Below are experts of layer 6 (counted from 0) of a mixture-of-experts language model. Rows are named router (the router's row for the expert), gate (a neuron's input weights, with its number), up (a neuron's input weights, with its number) and show model dimensions 128-191. Each number is 200 + 20 x the weight over its row's rms, rounded and kept within 0 to 999.
Before each expert's rows: "mostly gets" lists some tokens that are sent to it at least half of the time. This comes from a sample of Wikipedia text that the model never trained on.

# expert 81
mostly gets: "^{(", "(s", "CET", "CEST", " medalist", " Albums"
router,162,193,237,199,211,217,215,234,190,206,167,211,202,170,192,210,207,204,214,203,203,202,201,192,210,198,188,220,215,208,224,200,183,216,160,210,199,189,221,211,209,192,194,111,195,207,214,203,197,229,202,188,177,167,178,198,209,170,183,178,213,152,209,213
gate0,187,197,213,205,233,187,191,170,180,203,159,175,202,182,226,202,207,213,205,183,161,234,166,243,176,226,216,202,198,192,209,193,211,219,186,178,205,218,198,223,200,195,210,169,215,228,192,195,200,214,214,219,194,181,230,216,196,181,220,180,209,221,203,222
up0,215,185,190,189,214,216,195,197,191,205,193,200,189,163,206,201,206,192,211,223,219,222,215,196,180,211,245,212,190,203,204,205,164,177,190,182,202,199,167,209,177,198,184,182,193,218,191,213,224,210,226,182,184,209,210,194,187,185,176,185,213,191,197,188

# expert 50
mostly gets: " Animalia", " www", " Arthropoda", " Insecta", " Apps", " Chordata"
router,182,215,200,188,223,199,208,240,161,215,181,193,209,154,200,196,212,181,208,216,190,189,194,183,220,207,180,172,222,196,218,189,202,199,175,175,224,167,210,233,209,220,204,134,177,192,185,179,217,210,232,211,203,197,177,188,200,184,195,169,181,186,195,204
gate0,211,208,169,187,199,173,233,224,175,170,187,239,194,200,226,242,203,221,203,190,194,210,145,183,226,197,191,237,176,196,182,209,198,185,205,175,216,204,226,191,206,228,191,184,205,230,205,223,201,205,205,179,203,181,224,209,201,196,186,219,196,182,203,190
up0,241,213,202,223,237,214,199,259,185,225,220,186,202,176,172,214,228,238,195,177,201,198,213,241,205,221,216,155,178,212,175,208,202,200,178,229,187,211,207,203,212,159,208,178,212,197,191,218,213,216,175,232,187,199,183,206,205,231,156,176,204,199,232,184

# expert 56
mostly gets: "°N", "″N", " h", " approximately", "′N", ")},"
router,215,199,199,198,217,226,203,230,183,193,166,233,209,199,193,213,254,194,225,199,209,191,219,181,211,178,163,206,191,196,218,212,185,204,156,185,214,191,229,218,207,227,182,148,193,175,177,194,205,235,221,201,219,181,193,203,201,188,222,175,207,205,202,194
gate0,190,202,216,210,219,227,220,198,210,184,250,161,233,163,197,187,199,199,215,204,194,185,193,177,175,216,184,215,187,167,179,202,198,207,206,210,205,184,212,223,202,185,206,199,190,229,168,192,187,241,196,212,201,206,209,200,230,151,249,153,237,225,199,168
up0,169,207,196,183,187,176,178,237,191,222,195,205,196,191,198,182,166,205,170,181,172,194,209,202,197,226,235,198,188,206,229,196,186,238,216,214,189,186,160,216,163,208,211,214,206,207,205,220,205,200,210,183,195,199,179,158,198,206,189,209,184,207,198,189

# expert 55
mostly gets: "|---|---|---|---|---|\n", "|---|---|---|---|\n", "|---|---|---|\n", "|---|---|---|---|---|---|\n", "==\n\n", ";\n"
router,174,220,213,187,197,230,208,212,192,196,166,223,210,176,199,195,212,181,235,196,208,201,203,187,202,172,181,214,199,205,237,204,204,199,186,204,193,177,203,217,225,228,170,152,182,184,186,194,194,243,202,197,182,184,186,215,218,178,227,168,177,179,216,222
gate0,222,187,226,212,206,221,195,226,172,206,172,148,193,184,171,195,189,208,190,214,209,177,211,200,214,192,192,175,221,207,243,208,216,193,200,186,176,168,216,196,207,212,173,198,210,226,227,184,179,173,203,193,188,207,143,170,208,149,196,208,190,206,198,204
up0,202,162,200,212,218,237,224,183,168,243,219,224,182,208,274,207,186,158,226,185,220,180,205,178,199,216,220,192,179,208,187,203,222,185,186,185,240,207,221,225,199,193,164,193,203,168,200,206,192,214,210,187,194,198,187,223,210,243,209,192,186,212,172,179

# expert 13
mostly gets: "è", "ú", "ía", " Juan", " José", "é"
router,190,209,227,209,226,213,228,223,179,221,176,238,221,176,197,186,228,188,211,205,221,193,221,184,207,177,185,200,220,205,240,195,186,224,166,186,213,200,247,227,211,197,208,111,194,175,203,194,222,218,221,190,163,189,189,186,215,190,197,184,163,195,217,208
gate0,223,201,193,184,158,206,191,193,213,187,230,198,177,202,214,200,185,150,172,218,224,230,225,205,227,198,220,198,200,211,170,212,198,232,205,167,221,182,184,208,192,191,179,194,215,170,185,184,206,191,214,212,172,193,189,208,230,160,192,201,225,225,216,171
up0,194,199,184,185,190,181,232,189,168,205,221,177,183,214,197,240,222,210,224,244,191,213,199,224,201,203,195,214,224,205,182,195,203,164,240,216,173,224,177,187,204,210,162,217,187,172,179,215,176,209,171,228,230,216,200,237,194,259,198,185,192,248,225,157

# expert 92
mostly gets: "ki", "uk", "uki", "yev", "achi", "ik"
router,179,205,206,207,206,216,200,196,204,231,171,227,217,197,202,194,193,170,255,200,216,223,207,171,209,199,173,167,213,197,222,188,207,215,193,187,201,206,195,231,217,210,176,138,202,171,206,196,226,229,216,209,202,158,192,213,239,187,222,175,185,209,206,212
gate0,203,198,206,202,241,187,210,206,212,193,199,206,177,184,225,184,189,216,207,183,199,205,214,212,193,195,233,177,233,164,157,193,193,217,175,212,214,240,189,207,204,205,228,207,192,159,197,178,203,203,196,185,192,174,176,220,176,193,184,197,175,196,181,238
up0,218,206,231,175,205,220,230,196,197,223,205,227,197,227,247,243,194,198,210,207,173,224,189,187,200,204,175,217,212,213,205,188,184,212,222,176,189,169,190,181,197,186,192,190,227,240,199,218,180,198,196,164,190,203,206,219,183,187,170,211,195,194,185,193

# expert 64
mostly gets: "atic", "olic", "ative", "tic", "aly", "aceous"
router,184,209,243,222,216,218,222,222,206,208,191,203,219,141,210,213,227,242,201,170,206,203,217,170,206,176,193,210,206,213,219,212,193,209,181,175,188,184,204,229,231,209,203,146,230,181,205,209,205,186,220,198,208,203,220,208,223,191,200,178,195,173,245,205
gate0,181,225,176,198,214,206,206,183,222,197,190,183,206,204,195,193,190,194,194,218,195,206,172,224,231,203,195,224,207,193,175,195,179,246,220,178,157,175,216,197,236,191,188,198,228,192,222,209,198,211,186,192,169,163,206,203,209,190,188,200,199,195,205,205
up0,226,266,215,205,202,182,189,241,237,194,178,197,211,203,186,216,220,226,177,234,219,176,206,202,176,214,193,187,178,207,185,215,171,208,190,228,214,188,208,200,201,183,150,196,214,224,216,209,209,177,210,191,225,156,195,180,204,203,182,221,219,145,206,217

# expert 89
mostly gets: " Final", " Cup", " Result", " Championship", " Season", " Round"
router,168,192,206,193,220,219,193,249,181,210,141,223,209,178,207,195,239,180,229,197,189,209,215,170,194,206,180,187,184,218,235,174,192,210,166,187,193,177,217,223,219,183,185,119,217,209,183,181,195,200,237,185,182,177,170,207,225,188,211,162,184,166,217,189
gate0,177,185,227,164,223,227,190,221,215,206,181,169,193,190,229,203,222,208,222,235,166,187,211,211,222,207,209,202,186,203,224,200,212,207,178,182,184,179,207,201,229,182,199,204,188,228,195,193,187,201,197,184,193,219,202,231,208,194,198,222,194,190,230,205
up0,204,194,209,207,177,205,235,196,189,184,185,234,164,206,168,211,183,194,177,192,206,190,175,219,207,215,220,178,190,207,158,213,150,179,215,211,225,238,200,183,179,232,188,220,177,216,192,207,174,183,233,202,200,225,225,193,226,207,213,225,224,211,202,222

# expert 31
mostly gets: "uru", "kar", "pur", "je", " Singh", "ifa"
router,171,175,247,219,225,225,170,215,184,216,196,200,217,168,204,179,208,179,222,194,215,202,200,191,195,172,183,192,221,222,226,183,195,200,166,189,197,184,189,208,203,226,204,134,230,179,193,191,199,221,233,199,158,205,194,203,209,170,224,178,188,211,189,225
gate0,181,197,189,208,183,196,171,203,197,183,209,220,222,225,182,199,206,189,215,201,215,187,178,210,196,207,206,216,189,192,192,176,159,206,196,205,184,200,235,177,191,213,179,182,224,215,205,204,192,225,177,222,179,216,219,173,172,179,219,183,213,176,207,202
up0,224,178,203,227,211,245,215,221,182,154,210,212,183,192,176,183,207,232,194,223,223,192,203,200,206,219,170,190,222,170,181,220,209,187,199,163,186,198,237,185,162,215,205,190,201,195,211,209,194,238,195,177,204,207,195,207,217,212,190,202,202,214,196,196

# expert 8
mostly gets: "′", "°", "°E", ";\n", "°W", ");\n"
router,192,220,219,202,210,236,211,225,210,223,183,193,207,163,178,186,231,197,216,179,207,186,187,195,199,184,173,203,231,204,211,216,204,203,183,203,215,180,237,222,203,198,177,133,201,201,187,177,215,222,193,185,190,185,195,212,211,192,210,159,204,197,220,201
gate0,192,222,230,166,211,191,192,221,218,192,227,190,192,161,187,203,168,185,187,184,205,236,199,223,199,201,166,206,239,213,243,197,186,213,203,200,227,206,199,203,214,197,203,204,197,198,225,184,224,195,202,174,216,211,199,205,192,175,202,192,227,189,181,202
up0,164,231,220,221,194,172,201,189,176,189,221,194,241,210,190,198,169,205,218,200,213,185,252,206,197,185,238,143,230,218,179,189,213,209,215,184,179,236,195,182,221,183,215,181,190,194,194,198,187,176,228,202,194,182,167,188,168,201,228,185,176,191,227,190

# expert 33
mostly gets: " worked", " lived", " bit", " che", "е", " Kit"
router,158,195,206,209,226,207,203,250,178,218,172,227,209,171,196,173,196,197,229,187,199,210,200,173,220,179,174,188,214,192,208,198,195,212,188,172,212,172,202,215,182,189,181,149,219,196,191,194,201,210,209,170,180,188,166,222,187,197,198,178,174,193,202,222
gate0,188,185,210,216,194,182,164,219,195,202,186,180,191,186,225,181,204,201,206,163,188,176,173,219,222,190,213,149,191,208,183,208,209,221,196,200,182,184,174,190,223,194,176,191,186,161,201,186,174,180,235,244,199,192,182,200,178,169,204,156,186,207,194,167
up0,208,151,169,162,177,167,209,200,208,220,237,179,238,221,192,209,200,179,184,220,224,203,196,213,202,235,178,216,201,189,233,165,191,197,185,166,160,152,240,155,200,197,206,206,193,199,183,210,183,201,169,205,195,190,170,164,202,256,165,198,202,209,210,209

# expert 75
mostly gets: " Street", " Road", " University", " Creek", " Avenue", " College"
router,189,195,220,183,227,229,204,232,177,218,159,243,215,173,188,180,231,172,200,210,216,202,229,178,201,175,208,170,239,210,232,207,181,199,147,174,209,200,197,205,214,208,181,136,193,199,189,197,215,214,224,178,169,197,186,189,232,144,220,151,187,166,189,225
gate0,189,195,215,207,179,205,178,203,170,191,192,217,156,229,197,195,181,164,223,204,204,192,201,197,200,168,206,175,195,165,188,210,186,180,172,209,207,213,175,214,196,177,180,180,207,182,207,236,165,196,211,199,209,172,187,227,190,198,255,203,219,203,206,204
up0,207,216,215,179,190,196,189,228,207,201,185,198,238,204,160,194,228,201,203,205,241,189,211,193,214,233,234,209,175,156,195,190,173,226,236,191,203,170,219,196,172,229,167,225,179,222,193,228,204,148,196,185,203,190,189,185,236,226,219,197,176,204,193,198

# expert 28
mostly gets: " various", " These", " into", " create", " these", " several"
router,167,224,195,219,232,222,242,237,177,233,167,188,219,156,202,217,209,172,225,196,189,194,205,160,199,193,173,199,222,205,220,201,209,195,171,167,210,200,235,251,179,202,208,166,192,202,176,192,211,215,205,163,198,196,178,202,191,172,228,148,184,188,197,222
gate0,180,221,194,217,211,194,209,211,200,205,203,214,211,186,201,197,217,218,173,180,204,194,174,218,191,187,228,196,204,200,217,243,268,215,198,195,216,174,223,190,206,198,191,190,225,164,175,213,158,219,229,164,212,203,197,186,199,202,222,213,198,197,172,234
up0,181,248,217,217,175,202,228,223,211,209,197,192,210,160,218,200,209,197,171,202,226,225,208,217,203,203,212,208,237,217,203,226,235,171,204,218,203,196,219,208,177,223,209,188,217,206,174,236,171,203,207,202,201,201,194,204,212,214,203,198,201,199,201,222

# expert 76
mostly gets: " —;", " –;", "};", " along"
router,192,205,208,199,189,209,190,219,166,234,168,236,204,196,209,209,227,169,229,202,210,209,211,199,221,180,178,191,212,197,216,180,214,223,164,177,202,167,206,234,215,169,201,159,203,203,198,213,219,222,219,203,201,188,183,218,201,195,221,204,177,198,197,210
gate0,211,241,190,182,173,199,221,223,216,181,187,188,184,195,206,182,213,195,197,221,174,223,217,216,175,176,211,244,189,209,202,222,187,197,217,228,190,166,186,209,219,214,200,205,211,182,223,209,162,235,204,203,192,212,230,206,193,173,181,178,197,152,195,201
up0,227,158,220,184,205,206,162,217,192,221,215,204,200,176,202,207,238,168,214,183,175,199,204,172,199,204,193,211,191,186,201,202,188,174,163,200,159,232,201,209,180,204,222,199,199,239,186,187,183,251,208,188,207,200,215,186,186,184,226,218,168,191,202,199

# expert 27
mostly gets: "owski", " Rovers", " Rangers", " Maccabi", " Stewart", " Smith"
router,185,193,222,214,217,227,222,237,175,219,157,204,196,186,206,189,218,154,227,180,172,198,237,169,174,214,196,160,213,239,209,208,202,220,186,187,194,191,207,220,231,211,173,137,207,203,189,185,203,248,220,184,198,178,222,195,224,165,247,184,172,187,187,210
gate0,203,218,214,201,181,196,202,190,197,195,180,193,177,182,207,241,186,218,188,184,188,160,207,167,211,173,211,220,206,214,218,176,196,209,192,189,220,213,193,236,211,189,224,203,219,212,208,196,206,194,192,199,138,214,225,173,196,214,216,185,184,217,202,178
up0,194,187,203,221,201,206,205,203,216,185,228,212,185,216,217,173,226,177,175,195,227,181,211,193,215,181,210,211,164,188,185,178,241,203,210,197,202,204,196,194,169,191,235,204,220,193,224,213,223,167,213,185,193,159,230,224,193,203,226,229,173,206,235,186

# expert 63
mostly gets: " Grand", " Northern", " southern", " northern", " Central", " Second"
router,167,192,211,185,225,227,205,213,179,225,179,210,215,182,201,210,220,176,246,194,181,221,196,165,200,186,198,198,200,194,225,211,200,209,166,197,199,154,196,203,205,198,192,140,214,199,194,178,191,233,249,198,178,200,178,222,237,189,185,193,197,182,215,220
gate0,177,200,226,212,208,232,216,225,189,207,188,207,230,213,146,208,213,191,176,234,236,155,199,226,191,229,195,194,194,198,205,211,171,197,168,209,219,224,220,170,209,199,194,173,214,206,208,195,178,185,233,185,201,182,181,184,224,208,190,195,150,222,212,195
up0,210,219,199,141,194,164,217,210,190,199,175,172,192,198,210,197,220,198,201,160,194,250,236,200,186,185,188,211,246,200,200,175,206,182,190,227,217,199,201,189,191,196,200,165,176,157,190,208,208,180,193,186,200,185,217,201,196,224,205,205,173,204,202,167

# expert 40
mostly gets: " San", " West", " North", " sub", " Sub", " non"
router,189,199,243,192,206,213,210,229,160,209,196,201,227,186,202,176,210,199,222,235,223,192,207,188,197,185,186,187,204,208,212,228,190,197,190,186,215,183,207,206,231,190,165,133,211,209,178,197,223,215,201,172,183,178,157,223,215,194,204,181,203,194,184,195
gate0,195,205,221,186,216,192,197,182,188,183,200,185,203,209,192,193,209,200,202,175,214,197,172,205,174,173,161,214,203,171,191,186,214,212,194,178,180,193,221,197,216,216,198,194,217,161,167,189,173,161,233,240,197,205,177,214,204,197,227,195,226,219,198,205
up0,157,192,210,195,195,159,184,194,196,247,215,164,181,222,222,194,231,210,187,196,173,151,190,185,181,228,208,207,198,196,187,190,211,210,188,197,241,166,165,200,176,209,222,176,207,188,160,204,197,177,221,212,171,150,204,201,254,200,205,179,201,211,158,173

# expert 29
mostly gets: "\".", ".\"", ".\"\n", ".\"\n\n", " tells", "\".\n"
router,174,182,228,205,235,211,194,236,175,198,190,210,219,176,187,192,210,195,217,199,215,215,207,184,217,179,193,190,216,216,214,188,204,212,182,190,186,180,213,218,198,191,170,146,220,206,173,192,206,220,187,170,185,170,179,200,223,197,221,162,164,182,193,221
gate0,207,189,207,214,214,204,186,197,188,196,206,194,209,193,174,213,149,164,192,180,196,233,182,185,224,179,181,220,182,237,207,204,208,240,193,215,199,230,199,195,235,200,193,181,208,188,195,250,249,220,224,222,184,203,197,193,194,190,208,199,172,181,196,202
up0,201,193,193,202,205,180,194,188,191,198,189,193,196,214,224,221,162,170,193,194,153,217,192,170,224,195,213,210,177,200,228,206,224,204,192,217,232,217,183,194,196,212,169,183,216,200,227,237,201,215,196,216,217,228,188,192,213,189,199,182,187,211,215,196

# expert 37
mostly gets: " at", " near", "In", " in", "From", " In"
router,182,208,225,213,219,238,222,238,184,218,197,198,203,148,180,209,200,197,212,191,201,206,221,184,197,160,202,204,218,206,212,203,206,215,185,208,219,172,222,225,215,213,158,170,232,185,183,189,228,196,197,180,191,168,180,204,226,146,231,164,179,173,214,231
gate0,210,190,188,189,213,201,203,203,203,182,197,228,204,204,225,209,212,194,174,186,239,205,205,210,198,203,193,188,208,236,191,225,191,224,194,195,225,263,208,188,182,209,221,200,274,209,177,168,187,190,252,169,213,198,213,190,192,233,216,184,170,218,177,180
up0,231,201,192,228,198,201,179,193,177,168,203,202,227,188,181,193,199,182,209,182,197,200,217,209,209,215,208,225,260,213,212,199,184,214,187,226,231,238,165,203,166,217,240,202,206,213,166,155,173,188,213,164,189,183,200,179,213,223,185,221,181,203,186,199

# expert 94
mostly gets: "Genus", " moth", " beetle", " Battalion", " surname"
router,175,176,217,202,223,235,208,247,166,238,194,223,201,184,216,192,207,193,233,215,176,173,224,177,181,181,195,197,216,198,224,203,188,213,174,183,202,173,201,234,203,213,190,126,184,213,188,190,188,241,192,183,195,198,167,200,203,190,220,183,208,177,180,218
gate0,190,186,229,212,210,207,237,216,220,187,222,195,203,175,168,201,240,178,166,180,211,231,206,173,222,201,194,201,205,210,197,190,178,175,188,222,215,209,200,215,235,177,206,176,198,170,209,209,200,229,186,127,229,222,182,191,193,200,164,153,191,196,216,205
up0,185,218,163,192,178,196,204,193,196,198,222,178,211,221,215,198,226,202,224,205,205,231,178,198,229,195,210,191,231,189,184,188,170,188,195,182,237,154,195,223,180,213,214,211,164,182,218,168,222,207,219,181,213,202,206,196,223,181,198,227,227,181,214,168

# expert 82
mostly gets: " David", " Chris", " Mike", " Bob", " Steve", " Frank"
router,179,201,259,189,222,215,216,225,154,202,189,219,206,183,167,201,211,167,221,210,213,190,201,160,214,187,185,178,205,215,240,200,173,212,186,208,198,184,243,216,212,217,190,150,206,171,174,178,202,215,226,182,180,179,186,207,237,165,214,166,185,196,195,219
gate0,219,192,212,216,226,202,200,176,178,208,186,184,217,204,206,183,209,263,200,245,205,199,170,189,209,207,174,220,209,209,211,193,201,218,175,224,221,192,222,190,183,203,196,211,220,186,225,162,196,204,225,191,229,164,174,231,222,202,230,217,184,229,168,234
up0,197,216,191,211,183,200,207,198,230,228,195,219,208,215,229,209,186,197,207,194,204,182,203,216,152,238,196,181,189,177,178,206,191,213,187,238,206,179,198,214,165,194,213,168,166,192,200,222,213,229,197,210,204,209,199,219,195,196,222,184,217,203,202,191

# expert 70
mostly gets: " Ottoman", "No", " Soviet", " No", " vs", " Russian"
router,195,210,214,194,224,238,195,229,208,228,171,192,190,178,207,222,220,201,237,211,208,182,204,174,196,167,178,188,209,210,230,192,181,229,181,204,190,159,234,212,224,201,178,141,206,183,153,206,200,217,205,206,176,189,165,208,207,176,200,175,195,176,195,203
gate0,199,188,228,171,190,212,206,230,169,172,188,206,217,209,193,231,194,216,187,210,192,223,186,198,243,223,207,203,183,198,188,203,167,183,189,222,224,187,186,220,227,205,195,192,221,179,193,218,220,201,224,166,176,221,167,179,180,191,192,223,203,189,206,178
up0,195,202,215,228,237,158,218,202,199,225,184,198,213,182,203,206,225,186,179,204,188,199,222,168,195,195,198,203,209,187,206,206,188,209,172,215,219,223,181,207,200,202,207,218,212,223,179,175,190,221,203,226,197,185,166,206,223,192,167,187,205,218,192,201

# expert 39
mostly gets: "-f", " imp", " ref", " comp", " rep", " w"
router,197,195,185,178,189,238,208,236,205,192,150,216,191,180,214,185,178,181,208,197,206,185,202,214,212,180,200,180,208,227,194,198,202,238,165,187,220,190,215,218,223,187,196,122,221,193,155,183,223,212,198,172,179,186,187,220,225,183,211,173,193,176,211,189
gate0,189,215,180,234,217,226,228,230,191,203,210,209,175,208,258,182,182,168,194,200,203,186,169,194,175,195,195,201,221,181,223,213,184,180,205,189,200,169,206,217,251,213,256,215,197,193,188,237,223,202,174,232,176,184,193,217,190,179,187,175,219,189,174,170
up0,212,205,187,180,198,180,186,185,203,203,233,203,220,182,219,155,209,191,174,197,209,197,211,194,172,205,219,212,197,190,213,208,192,194,197,204,216,196,175,211,227,172,232,206,202,210,196,209,219,172,175,185,165,185,196,198,247,193,177,236,216,163,203,196

# expert 15
mostly gets: " Kar", " Kal", " Bil", " Sar", " Kaz", " Bur"
router,176,245,203,183,219,215,224,200,159,201,165,216,207,205,187,196,207,154,245,207,210,215,198,178,198,171,177,196,200,189,239,188,189,206,194,202,207,163,228,224,205,207,173,94,197,193,175,207,220,221,225,174,171,184,156,217,206,180,210,151,190,195,208,187
gate0,215,251,188,195,218,225,220,203,188,218,190,192,218,214,188,241,218,202,221,229,202,210,198,213,217,176,239,218,227,193,209,181,205,220,190,192,192,205,219,202,230,182,179,205,226,186,194,233,199,199,229,177,174,221,216,206,190,188,187,209,187,184,237,218
up0,214,225,196,188,220,190,216,182,152,236,228,193,178,230,206,196,177,189,211,186,236,201,177,174,196,214,227,223,201,180,219,182,183,148,220,197,160,171,192,205,175,203,194,213,229,167,195,218,188,186,220,182,201,185,209,190,233,205,210,212,212,221,215,168

# expert 35
mostly gets: ".\n\n", ".\"\n\n", " =\n\n", "\".\n\n", ").\n\n", "\n\n"
router,185,189,208,202,201,223,221,214,179,213,181,222,210,171,201,192,232,206,234,206,211,189,226,186,189,208,191,187,203,227,197,187,181,211,166,203,182,173,250,222,210,217,185,132,188,179,179,175,202,222,229,164,200,170,166,199,227,189,207,167,172,199,190,198
gate0,198,222,224,205,217,229,219,218,176,195,197,224,210,190,189,166,229,203,182,200,241,225,182,199,194,170,190,211,190,176,220,205,201,223,201,240,195,187,197,211,206,195,209,176,179,219,217,178,176,213,174,181,193,191,191,175,205,225,180,182,229,167,209,196
up0,211,184,216,192,194,224,180,249,198,211,191,157,216,201,186,200,214,197,207,213,163,187,195,171,181,236,200,192,150,172,218,150,227,241,179,193,187,192,190,194,212,191,198,212,203,175,173,222,210,235,180,231,194,175,240,239,223,198,234,191,199,196,209,201

# expert 23
mostly gets: " a", " this", " This", " another", " relatively", "This"
router,175,205,210,207,213,224,189,211,190,219,193,212,217,177,194,205,197,180,208,201,220,186,222,183,222,212,186,169,190,217,231,186,183,200,160,159,204,177,218,199,230,214,179,156,190,201,205,182,190,218,205,190,191,176,177,211,218,199,188,153,176,189,186,215
gate0,204,223,227,237,191,182,218,183,160,226,211,194,201,243,184,201,217,169,214,212,223,238,194,202,200,201,198,182,206,197,201,179,210,202,186,188,212,177,225,225,201,194,188,180,194,182,187,185,235,198,225,165,209,217,216,205,205,202,187,263,214,232,211,189
up0,234,238,191,202,226,203,169,190,175,206,207,221,187,206,197,203,172,218,211,190,215,207,188,183,181,228,235,173,125,190,202,180,208,195,197,184,186,184,232,176,179,207,223,213,174,208,227,176,179,190,219,194,207,237,196,198,213,191,176,176,180,186,199,232

# expert 24
mostly gets: " res", " Ag", " Reg", " gl", " Pos", " med"
router,221,233,204,214,243,230,229,228,197,221,164,208,211,184,201,158,187,177,225,197,209,203,208,185,200,186,188,177,207,205,212,214,196,230,147,187,207,167,216,193,202,221,188,124,220,184,195,183,174,217,208,164,192,205,193,217,214,191,209,170,174,160,218,218
gate0,161,218,238,158,177,213,205,193,174,225,226,212,213,216,197,189,209,194,181,168,210,219,210,182,207,165,189,186,231,190,215,200,223,225,172,209,213,182,210,195,243,199,220,183,233,210,203,203,198,183,190,180,200,198,177,200,142,196,194,173,222,216,188,194
up0,191,223,209,172,232,199,195,200,206,202,193,196,195,213,168,210,202,207,159,212,218,210,225,200,178,216,207,175,201,166,217,206,217,218,176,191,163,205,166,210,179,186,227,172,197,183,222,216,217,191,204,227,205,180,169,207,165,194,214,198,225,204,241,218

# expert 59
mostly gets: " Ren", "′", "–", "/", "-L", "^{"
router,182,214,232,216,212,212,214,230,192,205,176,207,223,192,182,182,221,159,215,192,195,198,191,195,208,183,202,187,194,199,209,216,159,210,179,169,220,187,220,219,211,202,176,126,217,207,177,196,194,224,196,207,187,193,181,213,224,199,206,154,176,206,181,214
gate0,198,195,207,221,233,206,215,177,194,219,185,226,197,205,190,211,181,250,193,222,201,199,182,187,221,220,201,184,223,159,203,215,171,185,210,176,182,211,166,223,198,235,176,206,168,180,221,169,203,214,193,178,190,202,198,189,226,215,206,185,217,164,194,212
up0,222,149,178,222,200,217,183,183,195,201,211,211,215,202,207,181,207,198,185,163,187,166,188,177,194,209,171,184,206,187,188,177,223,253,191,239,197,197,176,184,199,198,223,218,176,188,181,219,197,200,184,183,186,198,212,168,221,191,210,206,193,200,199,209

# expert 54
mostly gets: "°N", " aged", " July", " April", " Apr", " households"
router,187,194,224,195,243,204,199,224,177,193,146,221,227,156,202,199,215,173,216,201,216,186,190,167,204,186,180,170,207,218,218,188,187,195,157,166,207,210,218,216,193,185,185,139,209,202,194,214,196,226,224,184,193,181,179,194,203,198,215,166,180,159,206,189
gate0,172,203,213,206,212,195,222,230,195,212,168,246,213,202,213,186,207,250,210,205,250,183,223,182,219,226,222,211,200,192,204,169,229,216,167,197,204,197,193,217,183,227,233,186,205,218,209,226,203,184,155,208,173,223,207,194,223,210,174,233,195,220,183,168
up0,224,184,206,199,158,200,200,196,221,199,220,166,189,220,192,216,175,198,156,206,141,203,192,176,175,207,180,192,182,212,190,212,195,235,209,173,175,218,196,219,214,195,148,219,224,176,232,183,191,215,225,202,209,160,216,208,220,177,209,200,212,190,230,224

# expert 78
mostly gets: " \"", " '", " “", " (\"", " [", "["
router,181,218,222,186,215,236,221,225,175,235,158,225,203,215,197,220,216,179,223,204,213,212,196,188,226,177,172,196,223,216,216,209,209,204,158,193,213,186,220,240,204,223,200,134,215,178,183,205,218,216,206,184,190,185,188,220,227,173,217,174,195,164,229,211
gate0,163,161,213,199,224,202,220,203,188,169,202,182,236,200,216,211,214,193,180,209,224,152,200,200,202,179,165,214,210,172,207,204,199,202,195,186,233,185,181,207,210,172,219,182,209,201,199,217,206,180,179,182,188,166,203,181,220,184,201,172,192,186,217,208
up0,200,194,177,198,225,190,179,232,171,212,212,206,221,186,193,258,241,233,210,200,221,190,206,189,216,218,187,172,198,199,216,196,209,171,201,211,218,233,174,224,174,187,225,224,212,229,198,146,201,218,203,190,198,237,220,181,190,198,217,193,171,210,226,155

# expert 49
mostly gets: " Memorial", " Old", " Catholic", " Holy", " Virgin", " Orthodox"
router,188,179,221,209,212,224,210,237,159,219,176,199,207,159,202,162,191,181,214,199,223,190,230,167,215,172,180,179,228,193,236,196,194,201,183,203,217,199,223,217,206,210,182,139,208,187,168,186,205,260,224,206,167,178,176,226,217,200,210,170,194,177,199,226
gate0,215,210,190,184,215,189,207,246,187,201,146,231,208,236,229,214,192,170,190,207,187,214,193,231,211,222,185,183,204,215,197,176,192,189,171,221,216,193,203,180,195,194,187,190,181,193,174,167,200,184,235,224,222,213,221,167,232,202,254,171,170,227,190,197
up0,169,219,210,195,139,252,207,164,209,192,215,196,153,225,173,171,181,247,213,181,166,214,236,173,194,202,205,209,229,201,183,224,224,173,186,160,181,209,219,206,232,209,219,218,152,207,193,260,201,177,184,205,200,207,201,228,190,194,171,196,220,202,173,192

# expert 42
mostly gets: " Harvard", " Oxford", " known", " Cambridge", " Philadelphia", " London"
router,196,237,204,204,222,222,199,239,194,211,151,208,215,197,215,189,199,177,222,209,180,180,226,161,208,183,199,169,198,218,199,199,197,195,177,193,202,193,222,213,245,185,180,136,224,190,176,194,195,226,201,173,174,183,177,199,216,186,193,198,168,178,201,215
gate0,205,219,194,224,214,231,202,263,186,231,171,193,208,222,194,185,194,214,185,182,210,193,165,230,199,203,224,180,169,183,198,198,194,164,206,158,195,207,213,211,227,170,201,183,212,185,216,165,205,169,181,206,207,154,205,226,216,203,176,206,208,182,191,182
up0,206,164,196,170,225,189,179,211,204,172,224,193,198,184,206,208,201,196,205,217,198,197,200,236,194,211,181,208,181,189,209,205,196,188,192,210,184,207,194,189,144,210,204,206,157,197,179,178,215,176,235,212,195,209,207,191,196,236,195,187,171,188,202,221